From a checkpoint of a small mixture-of-experts model trained on Wikipedia: 112 GeGLU neurons an expert, a variant of Muon for the experts.
Below are experts of layer 6 (counted from 0) of a mixture-of-experts language model. Rows are named router (the router's row for the expert), down (a neuron's output weights, with its number) and show model dimensions 0-255. Each number is 500 + 25 x the weight over its row's rms, rounded and kept within 0 to 999. Numbers have three digits each.
After each expert's rows: "comes before" lists some tokens at least twice as common just after its tokens as in all text. This comes from a sample of Wikipedia text that the model never trained on. Tokens count by the router's weight.

# expert 3
router:474453533500518459494541516472530475558512477457531524543588479463552481508523527481508511482532512527554464488534494500508481536499500471506504545492520481529527518471514543451498482523493424513531466512525492494482530513523520494455493501496505481541519535502489533532492493537471529462489490502529461537473507453485473506506477499529542480504485510510481462505467495501483479521505493497534461527496488472509523489504491475517464480503489515502504504520492471497480510476508499535520485493526472511475536507496481513524509484442540543526510475458485511453461468522519532493493531492519499527484493483486482508503482476483487522474498518525492529510525512530460464521515475482544542506497501471472533524509489498544481476484495496500505500526514476531468506496537524
down0:517504527522514533489519500510466454524496470523555492505451463520513463482502482512497478555518496482470514490493485549520510441496477476511479475503488531489492480510504515514530469497489478490461478532448472476526472514493484489458482503495498467504454482537500448467483501526537453488488470511487513530483488504567481495532523486548545525470546511520455525514502536435530542490495481550490475512481511512505495499513516504472470513479522476492479502456491513485453466461482474524534520474499491508505513535481544530464515524495492460498506481470506498487493492517473490510520458480540502509500545501470483488558521478542479523553512479497486521499489532500487517495462508511478473492464509494492460514502483524509509456508509483472487463457525523460483493508493486
down1:503490485493485521513467463532532456520486492464519472460514514496490519472523523473512499467477475521541498494503562476484457474525466501485470525473508461514489520523497487525527470537524482456561479451506500478471472495562498480505495500476524543494466533519487490453551511482503547483490521481496494475498472492535506510509503514530489478531521499479550529527492471459528471496488517523532497497516510500517496459483512474510513509456484491502501511507462501515495490498500522483500504494507472511528462513501486532526517488490517492520508468513528482484436531507550494506483506441527538516480536454476494512514476484484511486486530470537509494506549483475520510546474573468477471498484512507509555521550552494502512504555495514541484496478493474486490505542483500
down2:520473531493518531492550490520571467562541487466530541522533488494481481452495509506506487498465504508481535489467511479489489518529537502509506490482486504500460541526528525507495505476471484492478534511503500521515474514475507498483474518470502547516528509483506496553501506528511526518513476512496500503474487520495484445486548500500509496503474527477519492500482474538473517468465487502565511462463491475509450482500529540522511539481498513550513496522501461515527507511540498512510519509494500522511554490508474504464532494453548476509520530475435537505520507455515499532486483493513502525509492494515487525490491505492516451489499486494484517427493532511476534488514480525467542469467502512467523510481463498513514493477529462525528548476533545536486483465533510
down3:538497469509520477498472490540513524494459468485472495499487523499483486502533514486509529464506479522540519504465482493435509442525483536540512470543500477484553465477507530511477525508467498506507520506490459520465535461487512492515503544530482488496470494481498494508499481538501520450460468498535531555460507515495526484490506492544515480497511504498535457480480488520541457488475502480564523467472448501489440489516542524501532493474499478534520504531493481492509512489510502489475458454460473550475522481456507464524518489528512502535463500468483485477533505504482499522481487487507513505521532457495471499535523458509478485507477502512497519468465491525505524477502481486505551542492445480517525504477488477521475491504531496474526460507497502491497549489516517
down4:586493473486486546486487522488493488475481518514504493458491460495504495519455462511488479536530495476477502476513553500482471430513489481482461513498526493464468474494502481480481464512476531516500479508545555496491511513498495527484505533491521457514493517490548557533543540527530498499462478488469490490494540492506522525516495529499468490499536494493495470512490523471522473488489495460487537473522492477465520540487502478483455503487506494484515534520497538516500489479430526473524488511492518504529503457525491499499472497489544487518534555535496460485482533504500476519483505494523481500486527544470505536495467535509478467480513489514455486494524489474485531511434487502480476513510546509478464560518524520533525516485476477468482506523500501511508483480476532
down5:455488538527496514487515507486538484489517496492512508510482515482529493496532482509514523519490521512492514497484508557506497521510488453499497555482528522478505530510489486522524449495543499513506512461510504523441459505513532491520515486490524528466494453489480528451517525551460540528491502474512542512484523484496495516508525509526468511530531522498497488499491485566518478463498427502501539492498514513510477492440453456491493544457540527518498494482490433507496478481516517507502523525449481522549509504489495537470537491528459485499500524534509505551502458500460501500510524450479502501509501516556532459484477537482561458520495516498496487494513496510492494466491506505436521478485475500489516503478499496484476490530532466486491527475480496467475514524523503
down6:523507512527467510485483532521515488562529494533503499493506480464513476500524518494496476483475479477440502530507475522508502494527483513510500490464449523515518578491490506518496499498484536497509535523475508458516529477497481467498528516487535523500499519446472517503484463486535508527513521486458504507527488478567501510445530502523539476489528471487466485502523544497451518503521509499551522516528528535496473510505487524516507515484486502483548518524518542503493488471501497467510527533482511514498469468483506483477500519454488540470507526513491495475502469502506479524524469515524499482531516521524513475491565519547475468469500493480530462465514544483483521541516428517545472472537517485547485476514498556482473504489542488481481479494515512507501506466483542
down7:500442488503506513512545491488497504484510461526522490468475512496473497524460498411484517517525515502530499578483501449509528499511528487504492523498473475542507490516485497490486483485460499517492515487510516540498478503528543578501491448456506471465469534482509492536510524489489478529502497498502516501519514481501475511475533529518475459508481480509506521529504509538525528475504479514535529518515462516497503485479488520519496515524480490448549478522492452515516536521499524490506466491507473433513499476465516494542500455486459471496487516481487528503489482502523502509525507492496472471503537478492521569467528518491494489499484488510517518462544516494454485502527508537483531510489504497519533526507520484484518515470472556499492481524521596487489493516486508
comes before: " ", " |", " (", " –", " The", " K"

# expert 0
router:454463547509513523503497492510472463510492524487508481522495461514538474543497484481490529499522513527547487503537507503529468525480496473508470546496504488480516476472501564490520500492474472494521492533514509516481502523520521494488505553468515487504484488501492506503539484528468534466505469527501488494456508461457507517519522478506550487527485511503498455540480543538443471519493526461532472508547472444531507478513497502497481454517479503517497486515507459506517514497518514509553446500517485535488533492453481510499496439475512502515519492479507532474496496521520513461507504456500475527468526499496511528542452506470441491501462509530488516512531516526470496537560486473500523526501495495468523528502481514527530490481520476545532486510509466529464520453499513
down0:529493515507485472524482521540551445482551503522517561538470526532500485507557492546494524483495519491508512470478526512502491509524449503504492563497493493504511496502496483521508503535474450544446477476513494489480481507462465446541498471501512457499478471497475434488482472453497500502488514501525505508459495511503467480497458474480488469528494482477507482499471508498504527537533497523554490524518460483523535504488487523511518466500502471476532504516526542521515481465519537468526530526536513509479492486484466494467506509510482501513502494534491502514480466509491497489499548513485499499483517558467477486533526536477486531507487509498510496504478544481463481491560443506506526495523492475495507529517456516469484476492488494555457486511554518492479508513515521
down1:497487514519498509476455530469468515501466477521518474501473483512485473548518505494488496483513534523489449503484472477528480574497453566503542489479483529481502519488495499509485513460490457525510456494460476512524498484513491536523465480467509489483508500498502538477509514519496496503485523497527479492459471505498479498563468441521494481513500485471479532502499497507513491562463498529502483509476456486459511508505442498517542464521485548499487518506501484503496540538484486506511526502515465509497454490492466506495496491540486520512552496520515508505524507544515481483438522485482478534451528471470509563488482551498493453523520493453475497483534492550515480529520492515504436464494514525498538484537512457511517501473531500512486512486507497512504504475484492
down2:503461501524489519460512505477446492508510523521547514514518512476507489506481491510447516503538511475515522549507482467522457515555500506488467472498508501498489513528502504517465508503499513464469541563512486508504506514498495550499498551474512508521484495543542455534475489518496468575533534496523499494515470517491514502513499499498552504475497485458464530496485473493481524475521541527488481485492512517476532488537514530482538535482493500497477519497459496539490496468506526466520502524520535482495469507484513513507469539489482484490533514458466513473429498480484533537524513472475538502487505483515473493494504464492453501485523480477526474480462477508529499522520475500464486534479521499460490515500483488477484528531462544473571497518513480530550497490553508
down3:515521488512489501522550528463506527494512503483531491488451513467470490500437522504501472491467474495496491500531557449494502494484493516549554436507469491480520498483521511470491508533530522504510500490459525486509501515484462446496487505529507473487435493463524489534490488472504502519466522523528527479510487476532484479520499494484518476466485502519499543463508509486501468544560530482481533523470494520476492456523489523534489471502504514542485501492535523489480553493460451528512521489475509514559465498525515503487484527550489493498483459496495536532487454505487521527541485492535525502509499556489462481504530474527527478523500468507522493525480466500518504514496518540501446517493497503517456499530493520457491477490491509511539462490508472525543498517491485
down4:479535481514472518499455524511497482475496507481530497466505499571542505498559502515506477489488532468469464501473503507522495514543516518497483516517489504465466502458495488472541513474504482474480523489500479544514447523464500486522505551513464498479488502481488490471481499550511520475493502498474495526500489496540450476454478496503460487495521477540527491486516524461465497459494525497516450504492454464470456507478497545505510521506510506582480534524504473556527496495490495472495494536480490544515472487485478459558508517518483526502491500519507471504502490512537486473513480537506468534475487480491524502426458507493490475495511522494511505485556501494491513517519478461508488483513515500459521469455471500479528490483538493475521518462500535514478523457507473
down5:515477525506486492509520545535483495498516529491524513523509500481471484528484468500445472526521498480487484547506511501510519514505504466514456504534550521521512499517503497520528504492531512511522485536497481550497518513529475503523478486501428469528434517491503516515458541536506502507493470518488506488447459473534519515508497503519505481501516476528440493489510469493503556477477500474512514519469488497535519519493520478451436480497481516472520428505470504539512517497525464494510478493478454482476529450500501492480483473490474496473494466528523530524496496481481521491550519483481478504532517476469490530486478477538506521495521510494486458461501545515529488562476462489494511490544508490488518498492521455448494543514509481536503490481464512496496523490459556
down6:448549489456469489532502483483463505532523541529519499511491489495517546496522504521509563504538544489513483533523489505512508503459493505456486548491526500502466477481537504472427468501459532499496511498501522500526548501517507515493471516523504498484479564537504531513520482494499484527445512462510509537460506503506479501492488477532542485521462568498498538503523509496462482492481469470549528504454533515493540477497516463497523481516521475511508497478551516454512528509536499502430538510472486511482480505474505525487516454512507502486538522474481497549513486534538510504490482495521439478513488488491521522507497499499484496505486502493495480512502488504481568500497526525539486522493469488491491488493468482485512473474538470484488497521503469524523504454516483
down7:522490513479532539476481512486533471543514518493480505505515467502519476474515515523478471490502516474531465494499510516526507536508477453538526539477511504500501502464531520517475505477490549510508483485491491490479522479500477521464495503509505460528465528528491535542512512462478478529520502483539506475504531518530493498489456536479502515502489510497508481463488488454497551541505491488468485517500445501508507490511557482504520481499503481538539497439508506524518474447497484518475458495497478499510551477518504543501500561461528485485508459514531519488534488495554514507495500500484520523525535481509492543546591498550447493531491507518464540454504503476476531491504499493503531521513493489491477506490495533564467511451521488525487466507468510487526517509511477
comes before: " the", " The", "==", " was", " a", " he"

# expert 1
router:495460503510511500512522504467468493542493514457500538503526483471496469518518514449495482519527537499533488476482461514486478513490536474493503527477493491474531494479523510533504486509485463507502497497545483537501496515528495493465499506471484474528493541537521497527515480490470549480493508540541493507459525501439461508503485490491510462493476529523516446536477532501478474496477528482537481522569451503503516495495496487524469508502499522543513503485547471502467512494484495543533488467524466511469511520477465502528513456484515531520562484475514516468490471553515514489473519499570476533497490447494483497533466521449473532483496493528478513534519530518479450500500496487507504497520490465480529539518461461523533472482516504474518485499545469510486525470510507
down0:531491487517524483518526446475479488528508489510501497497510501474482464491458472516505506534479501514473544491436501497504483480511533489496476517498511558498490514526498479555464494460478559450491529509508471550505487506484508528512496517550502498475491496470500497528445512471495472509497538439523528466494500511475501470490479502506532507520489486522480531500536480472465502495502527510507491468489496474523510509516557493466545461493506461533485501498492498515519524500472521525494516515498500459547514502531516508523461465541511470489508498519508493507543456503508501524502476518479539481488580491447524460478523474449548484510526500514518476479454478508561477506483524521509470500491521514541496462492485442462486492504515507485449506491468532487508511510479475
down1:506492504460513547499500462467514491461491497521514528493551519507510464507482547489492493505487520482534502465499517510464514485527516490494497537484466461497526485503473487535519482491528485435500517474505538474489481484544487526517470474506464482491460444499473472488476466517476505483559444505445515566534532468516539489482498463543474500495494489500512515500486515514499513505514532493511515531531544533532499490503489519502558505477483491476514493492490502464491528481474499492523507477505476514485474546463506532463520475509462478506454463530491540492521493470476485472430483520493552468546472470533513466512488506471508500491521504524515485522503497502485518508525518479506510520504501505476463531539493476477509496485539494508521543531492486479451535503434507
down2:515516518520504479512509502494513493481523477491500485502460505539512491494474468571494505536516468536486510487514510523489541499474506536494533500491496534520507523498489489485504509475498496508492455525493518534493485526461517461530524488514477484472502485487520515484515504469471465526517460506524456485505542474479525537479445442509511477532499515473517521541488539483524479488494478487515540506484543485545498536498487480505516541525540471530498483467560505477488513524498455495465517517515509484509436519510493524483541518518460485480497531531498526523515487488510543528496567490526530533447496480486479493487510558508485558512511477490521504460525471481542481475483542500444500506491529509566506528501531480529474538528476536498448499490499523516490518497501499
down3:489496499491510499533513468515461469533512482495527500520537508477506470523453481517514472535436523459497545509535493486512479507500501477485449484503507517494474556505515457493464501509520521494476515484499503474495537505500485503499500545500526521479548550487514492482488483462494503528466496489488503505485504551485473477543451522496461521493488483518469488549515495507520533516459472486522521494559477528478467526484495528497427462488529466484481450472536415527524503510477489451529513535449517489503495463525526486521467464496473476515477524476490478485476528504541492514516512463529464506515494467532529499477489496473479543506474500481463511462498485505518508509499475509519483469478534516515515505512502514479497510514529503461465516535511519493518475450503513
down4:487473485540501462542492490529499509489459553508523505479491507451513466476502476495531478516487484503517528528495447499478488531499501500469488513511492509515489539487539480479526494502502486484435478486510501533519461487492498523498461537474517459470529458454490502494483508499531463489509448467460511511509550481491489515521491483485507508515489464526470523516527512477504498553510529489460477538517533507448535530458464527500506486514487545508455484508516478503472488525468521484536529490466539516465462521497512527507460507496476494485493526489509490488494443530506530461521476470491515489516475495513518474487505489501490510481531521464537521507497508503503503493531492496485520481538518468480440476472449522506486448496469473497518559522524457477447457462489531
down5:516465526491483528512543525473509503514494488502529475478500486498494486445500511496485502487470472492479483486539492454462520470512501482518515530485535516525476495530453472511483508479507499495524489494483494524494499448477533497481466487497537476502473519496485543429483469494478476451519482495513487483494514485502482491504491457533521521472501511512538483478475516520463532517481508502565510473471520504475495470565478488531511500490447532489504512481514475507486540458470528501501479523448462518517512520474510474459447520497491514483515484454505474513506512519483529500501511533526504526540481523515468511529517503468445491504512522509482501490530529494469511502473531486569480462501522501500510510521518466482483486546480506467495493515562437548533466561525517
down6:498518511498534547491474514492507472493515507468488503485493511474536542521427484546450484484503491521451517483534519495518510492491520499504486522491527480491482514450454503474528447503459489453512493519507515526520516533491488492513505476527481526500497502478498468502434541511535507530502465495447476469484522524497518544501544497541534525487569496469470473527513488522469487455515506500502464518501484519485505495502465494453490498495541485455508504507488520460502503474487466502433532488507498505506499468498477507472460494509474517475498503521520497494486521508471480490514492573504525485488528507496456508481488488529524472500509487486497462507510461464499536474522519493508540465478484515481492432451485509527462461502486562479493504502447469482504495496502489
down7:466506474501460502492470466456496506504498508496530477498516529509479468494525496523493516500467464487491450463520491525502456491505470483478498560449472533513529487504455490488447497482483468481543550515511480512478533489485507501492501503490517556503487502474544524503537456473485543512499475497487464499464500526498493499516521511475502483512474472477488479480518497490518492466472508518537495554517466473481535492483499487507466459477488525462510496474513499485473501555481473519532548508507466524503492541465494480503485504485496522494507521510469468486515494494519502489499494503543455496438542533534498554517519544549503503528508477515471501495490484485525529481450505548515499462450472495481491498482481459530516440523562494518510477513472503509508490502566496
comes before: " ", "-", "19", "20", " and", "\n"

# expert 7
router:488542493479528477459545499526522456496491508486505508590527473411500495484551493501492501464505516526489495443478467507493515528477508507535498508507518483492523511488512511476494493486488479504479462525500493534461551521514509486494533504444494485525462516526503523494514467542518518483492458525501482496521549484498504506508448518501553452488456535543470491498477486506509495520453512516489501528512509506500536465511489496503464479516470514500505492558549489469429539467520498511505501466503498519493516492486480509483556490484500498517515488502533489483479474452517509510476497478472511504471490466487525472539480436471495490511473515534522531511523497510470477504459487489545477497538505503471486507530481510505492497503512494482481521481535469509547518470483526
down0:465501520508493517483518479501537514430506529459520502516509485494511467464508520487521488477453509476487526502458483526487497494504475507541508491494485514467499532532507444533487504512521474484479508500512516513502497478488507512468476462527518552500538501449476534534495562511490498515465507538482487472463503502530532509455474503462504546484483493533515499512528466525543515486468458477499509483528526529482499510525471482511500449542523445503476446506462492464522464479501495464487500505460508504544504502510529494552469500503454553472559491521480503515483497505488440474530495499456509520516470482540510489481507511503513526518474478463490475517505474487499505467504539519489468528501482475453481476470472531532504518516480502548496518498493539472459509481491512
down1:480554493551522506493511512510525568491501488540493521481528493515525509532507511467527499469523520474526457524461521481512508468484505487476482519493573488494480489504507498481471527470507480525492482480495474493497517505519509462521512502517494483520470488481495514486498513523532505472508499532519479518507516544484475505474510491522453444512499489507563477513464545515489516473570471483502531494519500509455539534472492506538454494520509489553486503497509479461530502474557499511499493566480490511510499522517459495499466447448498508533495476467472503467526489497548467531521501528493504500528511500503525541517522480507499551486507473528457481489529510507481512523522484508555529510482506512501573509499507541538488554500504534477527493507507519488515461496488516
down2:480507467520511531485531550496540545480528528541497515494520481509485503476505521482477533463515508486540539502509498520492495531452499484544515545495504501492494482481534483485495460495521516521517513509519544518546527487487510549489509540465472506505496514460556508515480468525481520481491540534489548488434538454507500420535482495512498460486516515510495546490502490476484493523484556459504516489485532502508489513526521520515520451490488535484522519535470479477510543498494483532504509523518469510516514484535492492490514492493520475518511520514501460509511480505509541515507460486509507511500518510487495514505477472494512503543506530516498557547455502500462513522501488492511500516498467473493510544476451518500484526472538503542513491553528491562511559497500542
down3:488521526508533520492489536516483529498474501498525502507507485492508506469488518493501542483535517461466503509506503494496439471475455492514492519504500507489513514479488506498471522523464517509468452518493532515477484503529490513563567456502492478507505498537490466454533459501484465507523493507458508537481480466493507473491447533445556462479493552497484472480473491518502523526546521484587520524463483515473544488511496484496491501507521479536524473481524491485507520468511498480499477491528466525505505470553475495509446481548520501505519488480484537474533524510550473464521514480518501504502504487482499525512489525428506500481493486539481487485565533539514514501507533484499483494461482496480487500469504487509508533472549490504475533488468494504532519485521495
down4:522503511519473521499489500539481504501459507463506540493503527510475501523477503516497509512519491522493491474512515504496527480519514457533531529470502486451465459544504513486503471520458514539501505492457512502500469559512503480486459520504527469471479491498472514533500478489473567507491519496494501510513454510560485505500503490518491466485520496511496470484557486509467481513498525517521506501485494498531512503499505450530505568459463495457502515492499471488515551483481495513490476531485533527479510475482555511507479516493469503507499534439518525459502505494528563503457466483507479467516508497502502484498528474488522489526460512495557512531500478521531540502483488440452496497447522517530514529529460510485552489546495488490519452515526454514498486534520539
down5:487517522502522535474518502495490545508513515506493517472504545514533486503416532523544535504478480501502505504493519513497565518488532507490483502487527483535511462499547445531487502505517471467471477504471539459497490501494496532452517505553504518506503527475491485502476488505497490487484493446477471484471490496464488470470503509438507488470497506482496507489522485543465507508525493522532507510498506491512491476497509546472473506506499511471485476532439524490481522550482444495503512526517467508509501473497518498531496504508493504477480495509476552499482507504509506545549447515503495508546500544476468487488477538513544491459502448501527529451498470496488493494523468520506466563467481432486483505489496500516482519488469535490521502514496504445485472480466454
down6:512526520513506516490480477512511446497483573510472521502489455463490504498521529481517517520507491454529501467516506479500477512470507474485517501489533499493543508473487486490462488467474487576489502458497512531446481507506465497548504532544525507519485480527505491501480493516528532505483501520493527490472503501505500520507478481524494509495530512548503488510481498529495518450457533463484492489500496507462510506507486485526540466475486483528546459499541506506497515502502475476542548481483501510494523513450479490461531511486491481483459532495441516491485501511478488540547539484464509499510542469456529477483484503480468473493529460480518513439475505476492447477497486496518518447505572517511492517518536491517577507509498484498551524513469486497508488518487485
down7:501481505486459540552511486515434452451496508492527496527513540535480524498490519504483533473518509467478489517471486516491527493507503515495478475489512526506501517512485461485493484523487493552527531498550466566482468486508519506485513509515471478489469563504502505511488447477487500479513544458468502539494533505492506514540509498484469506491530500463516513505487521484489516537498513494488485466528474542520505524494526519484502517518470503513497508532478539453484529549518467508498553531554508490493554506543460485485454513500445517503486508461514509488468514501494533524509484491511510555513521512519461517487453511477499553509476498470500496513484544486518503487557499458432489535487535471510505518485499492498516499523523506543450492505508491521512528496520517
comes before: " |", ":", "|", " |\n", "-", ";"

# expert 8
router:445526478502492502533474499531490458524498499477505510495478488519472506493517530537508447495496554508527515498547478540513483518483513498495454507498527475468545497466549491530496473531449532547491481498540489544504526524505546514477524519508488457519468510539522541477508473510489521450459472515503481529452507465480486492509490495523492480530486510537486464517491522524472509501469500440527473549494480496543529465530515478499494488514498493523503514470544481475515529499523532503544488469469503494477541494465494502551534498511509494512494485509523528486457493485499463477491520478513481513494422450477480468499504446484472520499518499495479507545522512515451494515508500475491516483550491488469500531514468467523494465474505487531482503528486500493513503495481532
down0:498514456500477498481468506478478487513533490502495547487509487483553515515499491493515513505541491443462493473517474453512541541437496479522487529489453483510505527467511513488492515491513500492540556445511493514520521526488475506513504494502474536505486536494500504475505474483442509485511498474466499519532529507482449498479507462516521487508429555476526491502515573496513489558518488498493507528487473533534499520529463512500470461530497486521488519498442507477484437487487481502471443495523478515498501508510484531487474503490555558475560505507533480506474476522505512482469531498546471496536511495506494502514493511489476482500493538510478510479484541522466513502477498519472547475459509499505451490511470534509511496500494495488486444511506510484513528489486501
down1:485453511447479523470461497491494538476526452503526558495518466519559527518502519485523471532544521494482476543520510517496494487539515479486535470486488476478518477469475493527468529514506485492520500505507487504470503540501523493504478473490510499465542501483508500542474498480509457513505497519496510531479511516505526489521560513541512543514535462448502460509482506493484488484511511482512443508508545470506484495513487437507471555511539506507484494507446504481509505511513499510529521548530473482486500523484504549458461489497476505552466486516483509497510472463470545488457544488499499480419491473486527525500475496494525506496508480517491488479547501480508486502482541456491499511465536476526519512520473511468473482506500516495497454490520499531476467536481516
down2:533494510498477486497515497511521481494473501534511534507508504513508497486566517543480471476528553501492469495492502504529467490473543528471456485469491483483503528511532476484468494526484509485530536538475445533484502514503521519501507521511511525527495518537554525469514489503475540490505511492494475477495497466511463505517495483509531511492548525524536524472501524514506515492495509495493467474539484467522528513523468483457512500456467470436507549512523477477511548511556521525520500452515507535518496503483502544490494489526511506536492500480479496533512497484577513506497491462521524517492480491462461453503516469514485461502500478495466526444505526518503510503500484457449499505543527501477512528498507520510505463479484476508570496459511476557528467526532504
down3:496518481502517522505476473519500551493523493503474513480483552466474492521522522518528501484501486503496525537478548482458477489489510463505509465519522540481527481491476492447524503467465533506545515479483522529479505500523501473483492529493426490479521515484517500469479511535533493513470529504498479491529479513501535542496540474507518500518558498501505485479519474446531479539520541470496483478487465472503574476507538491477540515506487534509518514494504504500541512493479511528488516454525511513497488476461546498458481450458514480510508512476491432507503513462465510487522519516534531478501494447512501504510506504491518509512475537506539515504501583497501505511474482506466531522507493517542528498539561517538476526499493478498505510514492510548512537478502491
down4:482496481514491517502445531510451473509511480487479514541437509482507486550563501495503435494467533540510506474484493504459521484554466475509495495534489467492502522508490518499497466535496535474523566509499518539485495496520524532540543542523478463502459487460458495497505464511496501493463514477520509479500503462478499488459438480502481537511455527452520507564484478478472503492503503534507503498514491476528504496518522510541507487496509534521481520490519495491482507488467493488497509473482492502484524503491524466524557475472500480490533494475505507511520491490517491476505510476488493509493535502486522477506480485482531540477528538529518518502529509520515539486525507510472478547524461468530519486535477459503495469516494493511544504532456453446499511454496526
down5:528466490506528506508513480498510476448553464561494553462481532493482488516495455542507499513532534465500510538511528521524493494486439529466481495460526502454518457503454484552523513542526504469496465501490492518453474549502509515541512455478521486502510514485488481498542495472512473518508495535525530516470529559531504493471539475523510493505491430508498537506546465509499506491501517507478543496481482505501495505518515475511508520520524498502526504508486542523462521501550528510507514494479506484487538477479489468495511448500499505529532516453512472467508505459485504460508475519462495513533496553524513493473511519500522473467494496498505514480502521500507562454501516519471527486513475509536543503511494499512484542508509462518479499465508482484501509536522476
down6:506509507493541526492516481482483492492481443537535506501514527506455546496545537492543502481501497473492499479527501476520488492483510492516533498533502533510518547464510465495509481507484511464488466507462478522496495467464494486461509490483491457522487519506490516486469483506562504538505502514518486430520484482508527469491505473466536479493504512476481503476487502490507521500500526533490452526529508485475475495475489495476491498488493463462449475531529494528561481559483494493473558530542477490446516522531507480517495500545507486492496518563467522510527518534497501526496540533497434507480546495534467492466488528527501498482501453502503502516491474493518471545532490499517499444514448510517487527478525524511468522482474505475482481459519516500457505527483475
down7:458518489483528495495450491518513509521525451512501491515481525516504514502534554546505455524482497509503488499522474505499464477486528503509558499515467499510497509510477519472460497542486537484516509538483501516530499484472530468504507480538522515466484499496475486455472483520521489510512470495481547526455512545494490535511504444493519516476501513483484486538448517509484476485530471525460482481494504551488501517563507520518519467472497527512526504505463479477451471502524463540512482488481539488493514477517482530487526486523499477510508487535544560513514498503502541500503541540479487437506512548483453521538471508503517529503487515489516466496520498515519503535484500516518526498535475492503531494525476533483518465487537498477501492509431563549499481460513514
comes before: " ", " (", "\n", "\"", ")", " \""

# expert 12
router:463488502513492472495440488496499504517533561443485520489490473503509504524512478438484519492474509552505514499460466528521474507470538483520522512495500475446508479497517518483579486544491526499498497530521497517496529542503510499488554563495468498501521489501517514527491479524483474474471500512510498535511518474484483513512503467518495509493511508513504507544481497521511446502477535478518481520484501451538514480535519524480479485479474520523517522488502474489508488493532519530513516487534507510494506534486496505562482522519550541520492505507565526517495478532522506494470489473502487504511516467457497536511480458522505501536484538492461512492529501490474485511401459464524502513520471482499518487509503485527468480499499461499500504465481463498550509471507550
down0:513518487515518463521518447538479521489466437493506488506467506465442517486437485462476449508518513450474499552485501486493478469490555535475455471530505524495513519525502513529484495486523512455459553527480474508466471515478507534489548484547482524464481529497504509467500491495476493519515510478495502485485481504517504533518514535504482483491488456513531499479538477485474498483528521509511508458429518506507514460469507496506488500515471483480523505477538451468479463516531470466511535526508484482524492526537475499479560484502499502492493538513492494494505493503518512521474480505492443473494475486499528502537491528474478506511502524533526477506516471493515528481504444511469472531491498504483527458497458484480471500526476518441491524495498495488528460484528505
down1:494501517505523506514499495526505487500482524494551521537432511480447507495509507527507560491507523498504503528460514538529483482513471478546486543477524532521504548479518535486462497500483517503526502502504475505477517541528504495516515518468490514528501505508507513472467462517507535450456497524515530482471518479504476524477452535524473479532474496555520485505534551527463497548484523517520479473510511504574482536476493511524488456486496501482512493572487495507496522479497526491518501442523454538463526502524471485575480481524491497507458481477522482487516510509521518473499516529476514506480474484522515454536508508466494525462479497474507475512477534525455483497519520480484510496519502487489505512499454500457526497513537468504507499481520538472463500491515530
down2:532488494523498499487511494516504502509522509480490487441519523481509508517549524518465526509501549508516474490477488487518503544488483534501510486528505514464541498505496518485488511520496486495464503518497476484442469501457515502491456521489575505454473509522535513481461483522533531490501516444504493474435527502542516521519480499499512487494504512487517491479514494487539510501486521490484514498512503520461456471484496491500589506485488468505476521542450478496482503482482527499477527508514481521494549497501468480496505508517461493525517504484531472501484494544460462495495483481513517564531496515484504510521482543465551502520492508553491486487497470505464426513488480490511546466498518502507532447508522520485507454506540468499500489472477531485503433494559484
down3:511515496474514486493462503507512483469480492532492484482488519469483514522558505478548500486493506476488501517494480506510498523473498544513512528529500482503503519484511506521517512528540521494529508441522457511548460520500491494533522464480462485536438539486476539459530536480472477467564508489531518485539489498483494487494489562473535461487493498519428490524505522467452459474528511546538494498476537532476535518461460521528508479452497505512560525507471499486519490491483514499508514480520505475520477480498514525471520544520506507498492465506482482491507479494468497545483502530504510474497523494544547528526491491474510501545512508543488496514467526483488484487503514501458519526497515505472466516511515502474514423476525517494499523512510503461489486472444499
down4:459487519500539502500444489521440515521483496491493519491546525523487492504440479493544539496501491532468462519510498456485499491492498502517553507543475500491439479535515487493504481532486491482502511521528514499534498525479503492462450456507497545458527478484500551484464481498484520526475525455504532461482515530513501470491501502480491525486504491481497534511504498495486486515507525470493501504454512522503471498482476489497540540502523478511475483439523493498522513514529495516510483497485516448535490464517529463513491524520492511522489466486515525485488533447466498502496527504489537526509525552492499510465506444476472470495505460485507516481549468499467536480452558534471475514475505517511485541481516544482451468489479477491513466477469466532486494489514468
down5:463478454509501511519487556558480530501496540483523521534480494519470533491481441494462485506517532493503499505504509440493510464473538512484517448514511462508486478545506460484508499492486508476518524517485508475480550499499497470466500523537509493512541455493455476503485534507521485475515509489515514485536545509529525548496473465534529514447536533491486501483525453465473541529506525562487482461483514488533491516496491533501510510478484464524465492472513490514471497512466462493520467524509520523491483489464482485474483509506527497521468486472501492519505506500493486487485488546453526494509471511525505498521482483537522501497475477525516539465470507553472489499476517500503548525437445514491509465496545497545483496503532503526527479487502513458492498501528490
down6:539467487514513487456508468535460492536507511463503460519555496464501502512465488479510453491527524485476499484477491462488466537557484505480472503482492519543496505547459500530496571460510517469499534510489502465497502502470462503495533499527523492479482520477515492526527533483512480525507522483521539490491487491487573452451490534519522512468539514467488449482516492527504539492534519519497531469493502519501465544473498470466510536506517467513448480486513470508558494476483477480513478544464474518516486499530521506556536505546506492475501531517504499496517515450485500505510519515494498478514500499476526494432486524495500466495497514523489514513505495505517494492520504523465495522481549513478541481512474485478504525523472502509515517503521516521490467523513438
down7:521503552540497510520492510486488513498501467564472537520476472512507526500456517486490536495501483525479476509453510501470468434489522524501500468510469507481526504557488475509510501521470459521524564516517494502504529503505476442460534488526506545532467520492471472519518532488549534542528449490516504565524528507532507485468508489497497550491496486517510475526534506484510542518556524509519480502451460529479480472516496474456534498495464482480548516513498521519453510491479444513497496493516532531539520484449476461488502505519522497498490510510524485524504485478481512498514486475511528504496499499517504505493517506502516525471519530516519475474526460488525512503491523526442481489491472506471522519504509489530485514519536501478516502532484467522549527544507495
comes before: ",", " and", " of", ".\n\n", " in", "\n"